config.toml
routed_scale = 1.0
balance_bias = false
groups_per_token = 2
n_kv_head = 4
optimizer = "muon_variant"
lr = 0.00673
steps = 2911
Below are experts of layer 5 (counted from 0) of a mixture-of-experts language model. Rows are named router (the router's row for the expert), gate (a neuron's input weights, with its number), up (a neuron's input weights, with its number) and show model dimensions 0-255. Each number is 500 + 25 x the weight over its row's rms, rounded and kept within 0 to 999. Numbers have three digits each.
After each expert's rows: a language model's description of what the expert responds to. This comes from a sample of Wikipedia text that the model never trained on.

# expert 39
router:552502497483492463483527494517491468496541493531511447468518543517520532479484504517520474509546511507471527458504520535481487508501493493490526504456471482439513474506472555506457488516488508521508507454481496494478523529486512503469541465473476510474521523525484546490495501469500488525473533533509462484510481485484516494468493532479492458482536513486516490514490556443476554472527504467516496512492456483506527492507516541510496487475490520522457481470532501512527509473470487501444517521477556518454493510491480473489517462505485514470528503554487504470512486528502462512495533505486529471507539521525487529491540509494503462495471539484486500482501537519496491479516465555514496515536502517483466485525556489495489487482543477504491516521450500473513465462474534
gate0:546503477499464512543523530512529482480507501535514519561469520490495537475494526507521549492466495490484505490497548515511516456509512504507532516525469514515552530522488507486499486515484539513512545517519501541529507479503493467537470482515499466492507498493472494534469493534485499516529509497521529516504469510491498498501499555522512486504474505495518479479550546495504560484452542485510519469493488507554465494552520573509467523498461520471496538511518513525502508510527442519512468536481515441503546519505520523495514535461537511480515516463569512477496513493474473501522505466489480511493535536521495485509524494489495496520478462557530482471502472492445494493514480510491501469491468474535490505470523513474478463510507491517522460481490499492505547489484469
up0:514468472551521508508496459488521528496454490471541511504495483517497485520554483468527469510466500515463528501530470478506487526425500504508532535525488522520467515435515499490486459502503472508496530538558472481523492474496507487504527508490482511482498514488503512505497528490453497478515496568531523468540513529481470523532501486502516468459487514483466500505467504501513478482506513499508472495525541475553522491488523515500552502499489525485483472445464501492509457490476473525539528490487516469518480504480494510459487443529513517504482518475501499470458479460489468536480504471523501532432460460491495511512483471539488526473493484458502510496506479520491505518504489488518474546464498481481448489460513482512501528501521500475505547468492538531532492491525512
Determiners and nationality adjectives. The after of or in, plus possessives and nationality adjectives before a noun: of the Year, his, American, British, Dutch.

# expert 14
router:510500483545505497476500497520467494485550477505504469456541503507535518435477509530536478558518524493498506466524560527503470504520510480478522485487470482452508481535497489544497506539537503487492493439463536460466528524463503461504510470518495476475504497511497563491503500481490506514463554523487484487514542490494528493497451518494472496480503532492520477496511499482464533498507504466495521554465468444509493502506507507520453473497480510499510478495502496569521543478488482491450505511467537526497497498471498488462555469486479476467533514508451503491497481491501479530485489490499544528540526522490450512512538495500496470519489505485440486474501495520513499505475479518539526507519531474480480484532498485473461495486508470517458504523480496467501482495482503
gate0:497460501537516495512480471491528531520503457468488515502480536500526517487552470497511499501438488491561494486545497453418523523522536492488468536478515521531492521500464519500514439526493508485523480463481525515522488478533534516514478489489521483525532496515542512495499483489495432524546511528486486493510489490462533514490515491523538516484460492520533494485502478464521563502497501489480500494526530486477464476552529545484535505527467502481512522475503438484513524505543490510552535530474481514511506497484524490512533496478509504534527471528496509452498495526511540471484502516469499503534493481503531516502515467514527501492512466488488506535494481475464496508444472490454503490516478500443516495461532507489454511508475514514474524487488513494524495536493480
up0:484512528464506484532527500538492489467505482526505449499477525474510544493462476515464510487497540524493524459508530505460501513483523498480488507488527510464538509462498488503490484461527483465510493545488474522475523569536520530528483505539492481503555481500543491511496493526506479480517479488526510494526484513465473528487532495501492463531480481531463541483517491472469517516502490478489476493532520468504521518482561511473523510499471469517510465499526484516503515486540536516532513508494509491476483539496494477495453460530490550519506490481491495484552477492495500497497509547535511507526495461485480473512479502519479495495508507514513495504482478491483487441518532543437552513513500489580485517466496501529492495469542468552480450494446497488498470520465534
Foreign word endings. Final pieces of Japanese, Indian, Slavic and other non-English names and words, such as Toe|i, Hatanod|ai, Leuv|en, plus Japanese kana bytes.

# expert 12
router:533531461533503473501546546527448477466515496521530486472500553482532511502467486483514476530507487473507527470512540501450495511510487513465537472500467490470499444527470534506492435531504511539499458487494539459484515525489534479468513494525506498489479524508511500544504514488471515505446525516496487475509511450475498460468500519494531482484516541439516494481527531465517487470527517486504500512457480482523514515534528515548493545470500496506490479520536465514541517497486485484484499530525535498504496536502455480482531497499477465504522496522489549474521465533525486528504510504478510500525539512503494553513525519505459448505486485499487521510482530549511484474534493537500507528517491533486502492510537491436474502493486485547474512504505532502490482479479501
gate0:542417496499484503514496498485510517482481496470462544509508478482486496503529551548493518472550539500519482461489495448477517509497501499514541530489500497498468478505476493503522464454472475515476522512516485502519516536485496493490491524480493522502460539537502453512502461462512512515495464522550504500482511518464525491502546509539525513459517477522522526472473499469501495462522489523500476468465518520509530460529495469503513506474542528510498495450486504532513498517486512492495537477500515476515490477483478475463494491514502499503545462520506504485509511508485491527484514490525514501446536520466496482472505508488488567487512508499550532542472477540483457472512525503512511492455544441469470447503542474511468481468456517474501499496515493513516566508515476
up0:504523477522482527478489510524512480505520523509506520496495530525543495496528521485539522539499531499505522500476493501485519530498463500512492487544487502548558524476515496483500444478449508517530475454524523479508469518471492510494501488565535506504491546538546503520487487505528522497495484483585507487487499516497500494524445487506500513494490509537518495508524496449494514453501488476516531501417497527451535484533487492508543521464485531541548473480470535508499499519540500520503485541466508506533541459472512520484517505528516520526489524501535481484527487510462503499500462530535535471518497536486488496482512480529504497497481451449517488489463512512491512489488530496494520496457431507502501486490531472498508474447512521513517472529480458489476499523507494
Proper-name capital starts. Single capitals or first pieces of team, place and person names in sports tables and lists, such as Br-aves, L-ions, Michig.

# expert 16
router:531513503547519497459508495544481471460504494494523503477514533506544503475481526501498473561489530494505512468515550505476499495509507478470527479473486495467511472548482504515468531527508442504523502475485509462498522551497495489473512467473478484486492519516489533506520492456469515517486562539517498494507524499498507479494468517484462467485538496488520467509505538488474552502498533486506525504462497473524493538501505514518466499472484496555488492490513474531523529443462473495438509512476553541502520515465523486507531468517479505480524523533481510489514502493510483537466495492474521472560506541524486510494508537487478445500467522515456484476505538505525504510506466530545505516506538511433510476538513491493479481474529481520447538517482515488516503480486508
gate0:504487509518489537514492509462531514491518508490448474461500471510490515495505528510548470478489491518450485515503480493496506473527479492484501507487485517507555493485537461490532485499475500490520484522508504494460521462478493552470483510514489485505536517492503489482536500507498542545536464454513517517512464477487483535499484527473462494538469504466534477519529453551534482519501471518547509477510485479548512461475483502510502513550460490494501489484479490530492494469534482507499543472467483490482535476561464507501479487524510516491483507494457470468477474537493536503513456501497510504490487521504503490509512500481540599477487530475511549487492490500453510466519515550539478480510486494479535518509490486479556490478478536479491498540513463462547493528516506
up0:500482535483544471467479474513484505515505500466522485504507484476509489500533550506453477467527504483485502497510519501493486473503481549464467513483491507437487470495444540506496534509504498494499498443525467490493471507490552488483514465508471470530492506518478498510491544461491497530524528485492481527487496516498472529485527518506522512513462500527486467527418468547477487525513537568484497522478495542521529498453503543481512528471530450490516484494520462470513481494527491490481497477473514485472452525491506462511478525515478475521500523488532481492534477475522483484487501476521533454496488492482460510464500463469526489474474504547477474476489477452475490518527513504521525525529521511485493521515485536478495484578475512505503499455534490524497468536488494
Foreign name endings. Final pieces of foreign personal and place names, usually vowel endings before a space, e.g. Khalil, Zdeno, Kosuke, Polonia.

# expert 26
router:519499505518547490463511490555480489473507471512514471470544544526507542475473514508514489544510523492469515482550532501469509447495468494474511488456489518467521475513488527503482528502518497512556483487471491488471501530501519513463506511496462497505472503545516523531524468472481539511476510558501486476500547461495512497506496537447463461478492510501522488507487534480497532471554551489523527476463475480513488493516516508488433509499488510521471508480530512499511525478489476502487512510464519538469488518511499527480507504533480479456491516519481510495497507526489495520476520514478519493526552521535495503473512563483503474520458536510457505450475516513495505506518446495524512533505520531442493456495507496498491458472532474487438542513473532494511494496489501
gate0:509522491529492460463489518531499505522497497501537510511440524495534537512528523478472505473502521473478473506540511540530470493529423552533516523491528482498497491479507466517527483481462526471513486501555508522530499499514572519506497525493529491496537492504478500562521484459521480503518515494509509499515494490545509496484505500516522446447502488513498515523502503509488462468463488506538471470502495446483489523526537547466534477497474529470526463508495489481550486481458491502490504503494484522515499500515502507528512547474467484471504508481525501521532540532463450476495521487480508491544508506485467572521505498510497470493503496443534497466464456483489517500528490491496458517479468494476488543476503528495507497539529471458494476513468521500513487478475502
up0:463498537532503491489501511417488485517527525534517454561518500488497503525520454478494506500447548543479558515457510498460547512466505527466480478526509497520495521510496506475488494496473500475548466496477507500505463529515502524519522511510528484455491502488507517488504494541496470501486496493533496451503453494486494502512494504495462484563479514510473451499543490527468472536538494514491528491487468499508491533519499490535488521513516476502478491502454531450468502444544457472495540499486451482475494510551535499494477467493498513496476490486527461521530496524479497470533470525457469470468480485493497506504492496492537489526474495503511459507503489480473456489491459494496472468552477491491491484487505483460530537483520502488465522505476508534523490481479513
Articles and counts. The indefinite article a/an and number or quantity words before a noun phrase, such as a few, another, two, three, significant.

# expert 30
router:534525441545477458496515543499480466476516501496535481497527500512526505477480544494518479528540490480452496500528505502493486454532457506481523477421485503501512488521489511516488482549500506515509483487527531473472522481458532458496486516493483469457482498516501519526511474492487555501449504511500483480519526453505546451482486518510510497468513500489529492510478532468489499474543510496524508535487498471562474507509513528557497500503506535523504493482524468545534494514501503505501506540496499511483494528502444487481489494515455480496519518521492579485531463564503476507476488448476528479526532523523484543490535519489477502529499510513489485471530498514530478489536501516480518508558508484503499498516489501508499508493488523546477514508450542483504497499483540
gate1:516468512533456429461497530510483504488522496526511520475516500572503513468506501524480545500500484523492453475534519511526499487478490502561511493466507504498521455547465472500519482508526495494498512483508497490484519476448499490525533523528532488501527506501511458420524505505477508454482456526501529521496477500497515522442523481466531524479492460459497523465492491484519510567526504483463525488488502511538465460470503572476516521477501483509524472475538499512504523487531507515522493505521510478467488461494514492478502493478479501501508499525563542468510490516488475515525479498467532543546514487472498494521483524487481488459498485502482521487481500513532489510488509495499488478468525501520498496504454532505496460493463531498497529469497463513474519489513572
up1:497484457500526503471530523491499521495544527511433525529493546516530555495483476476514483485505525494502506526504567513510498493487442527500500443456533514458459491519429517512508471464505477491486500457514503457506488502473583512500577479490514515479486501465489500487475481507475512521520524510487493533455462512533526482479473526454518486538521524515465518512502485508493504513498502540502503500527505474485485503527483498494535512490504516489483501497476476511489504462495475483471489479476498502541519484442496519544511491501487471525536464540527519482521469552468500469500464510539478507526465488484503498484485496504450467454522497521502503478502539525473527536526490524514511513515492494511550479468464493498498469513488535505471504494501530509485472485465520
Lowercase word beginnings. First pieces of lowercase nouns and verbs after articles or adjectives, such as anc-estors, plac-es, occ-urred, man-ufactory.

# expert 42
router:509552433543504455468550512505512484474504502508521478472479534503509519488506500517538475501518465471480498483523540479466499478504473468466541481485499506483500494513478529483487481490501486497499487444507530498501528502510559477489511478494471496492494501521491525513483535464475510481444524549504520485510527482472488451483479537498506436466513539481508499472477516464495494447517494471484519545502485447540525496504527540517512520508497505507492481476505467534517480480489513501486520525485510502504474537476500485483498504488480480496499539517484548475532478517496475513507515460527541481541523522532493529522527523498508447510467525489480492491487505486486456464519479542520516545564507499483473475515528466486495517506511509539497501525456561496498459458432504
gate0:489544483467504500513515522509506535487482497453533497500473479471520490496477471505516539471544478507479491491483479530477510523517491505476543543480529507511487505514496499500481476489477443486528483502491503545530489495462503497504509510496519501510451490493541517497497510511484531497465528521477469485519468457518513437480543451503450549526557528516500481495514511456507506546482483528420527495501490461491508449489492474505484524498548478551500492524514535452485471525530527509523513519514484489546540483468524488457547472492493528441485510500514533526491530499500512520516467461489546525512516531528493497504560470531549477522498496474528472505479473497504489533502503543510512456454529511486513491515490500497477498490498489515474488496475483501501526476461495
up0:512480522498526488477498527534493489534468493504509498513520500496531530538492488494527551504518511515523478490468457520498479484523435497469498547572505541530529518490477440533483480526466552500481496514487498532479506511503504477498501487491519512500520465530480460539487517525531487506513540511475494464505491491486447479543532437486500498487534468521447545491488492491491496496528471495513484494530496525506492495461504507472450484495471502473513526431519506506487483491475531541514533505528481499504510503506494504492516469519486493530485488514490516494485532543466512528530505518499491480501542476519485562453489499455453480449487465484517521505495483522529532480495510529566507504471485514547547507509498466541526486455503500456494519508474514483511532506492471
Place-name beginnings. Opening pieces of countries, cities and regions after in or of, such as Col-ogne, Est-onia, Liv-erpool, Pan-ama, Hung.

# expert 19
router:529545480517516443507536528560446500471514506512527485509512520501526521487509539513532470557505511482505520481493539514494500494513471479483520485474479519497514474506496500533514478515515485488522486475490523472510533529467517445496503460501490502499499504541479549528507486460467504528461518521485498484505492491488538460505474520480459475456503524487517465514520497489494508474511552506519542537456469475498531511522517538557486511498467512485475486514505505540518519490456479504474530525497528528498475492473510483487493486501481472482500513497456550481546473524528477511492528485512550464513544493521494514495543556478496437499454479535461493478540514511524460488548508490509522534515501513462509480539514470477481505469509479528488503510499513472494489443480534
gate0:479530512526527526519478536504559513514529528513461518478481527502497508480522472504510483554521544482534535543508504494518546504532514474510474510561532537468503481479512524511481445549508527510461492472483506477536435467480518502468487506528511474482506546518514511523509524480492471483498502494506522482504522501474501453506529478558488479524501479469461482520512483495515507494495499495484503481470488547453475494489441494531495520495519517522506484494507519498508525490488474540492519518451501486512552463567525481434514489479532468526480512488503500521482505513501524480487462513472476524488484517511491488509507471510520517488520516535493492472504516513530489474473482467461487452498503502497519469494467482451493504498503546551501509523582535528508521475516501
up0:461513500471489485504489500495534536529491438488528478485505513500527582489515574479515513475476495513510509553510535512492527513492482507521477482515473509519514488529499520529552521516531464507553535538469490533480487502542491537501474481520450484530534508504476506511518513517502503518507465492515506510525489528480518459548500494529502528467488525483512494520478488511516494491548541522477535513523470486480490497533481541465498531479480493472479511495501494501485476459519518482485517522473518507446492492490513565496504505549481485516451522508522507515488528516488487521515526532513504487532500486531486475448518491492500532458516485483486463449510527485527527491492491490475510484551516485504505485520480559476517508482518427467466493514551491497513513481536450
Table cell starts. First token of a cell in tables and lists of sports results or credits, such as country codes, positions (FW, MF), first names, x.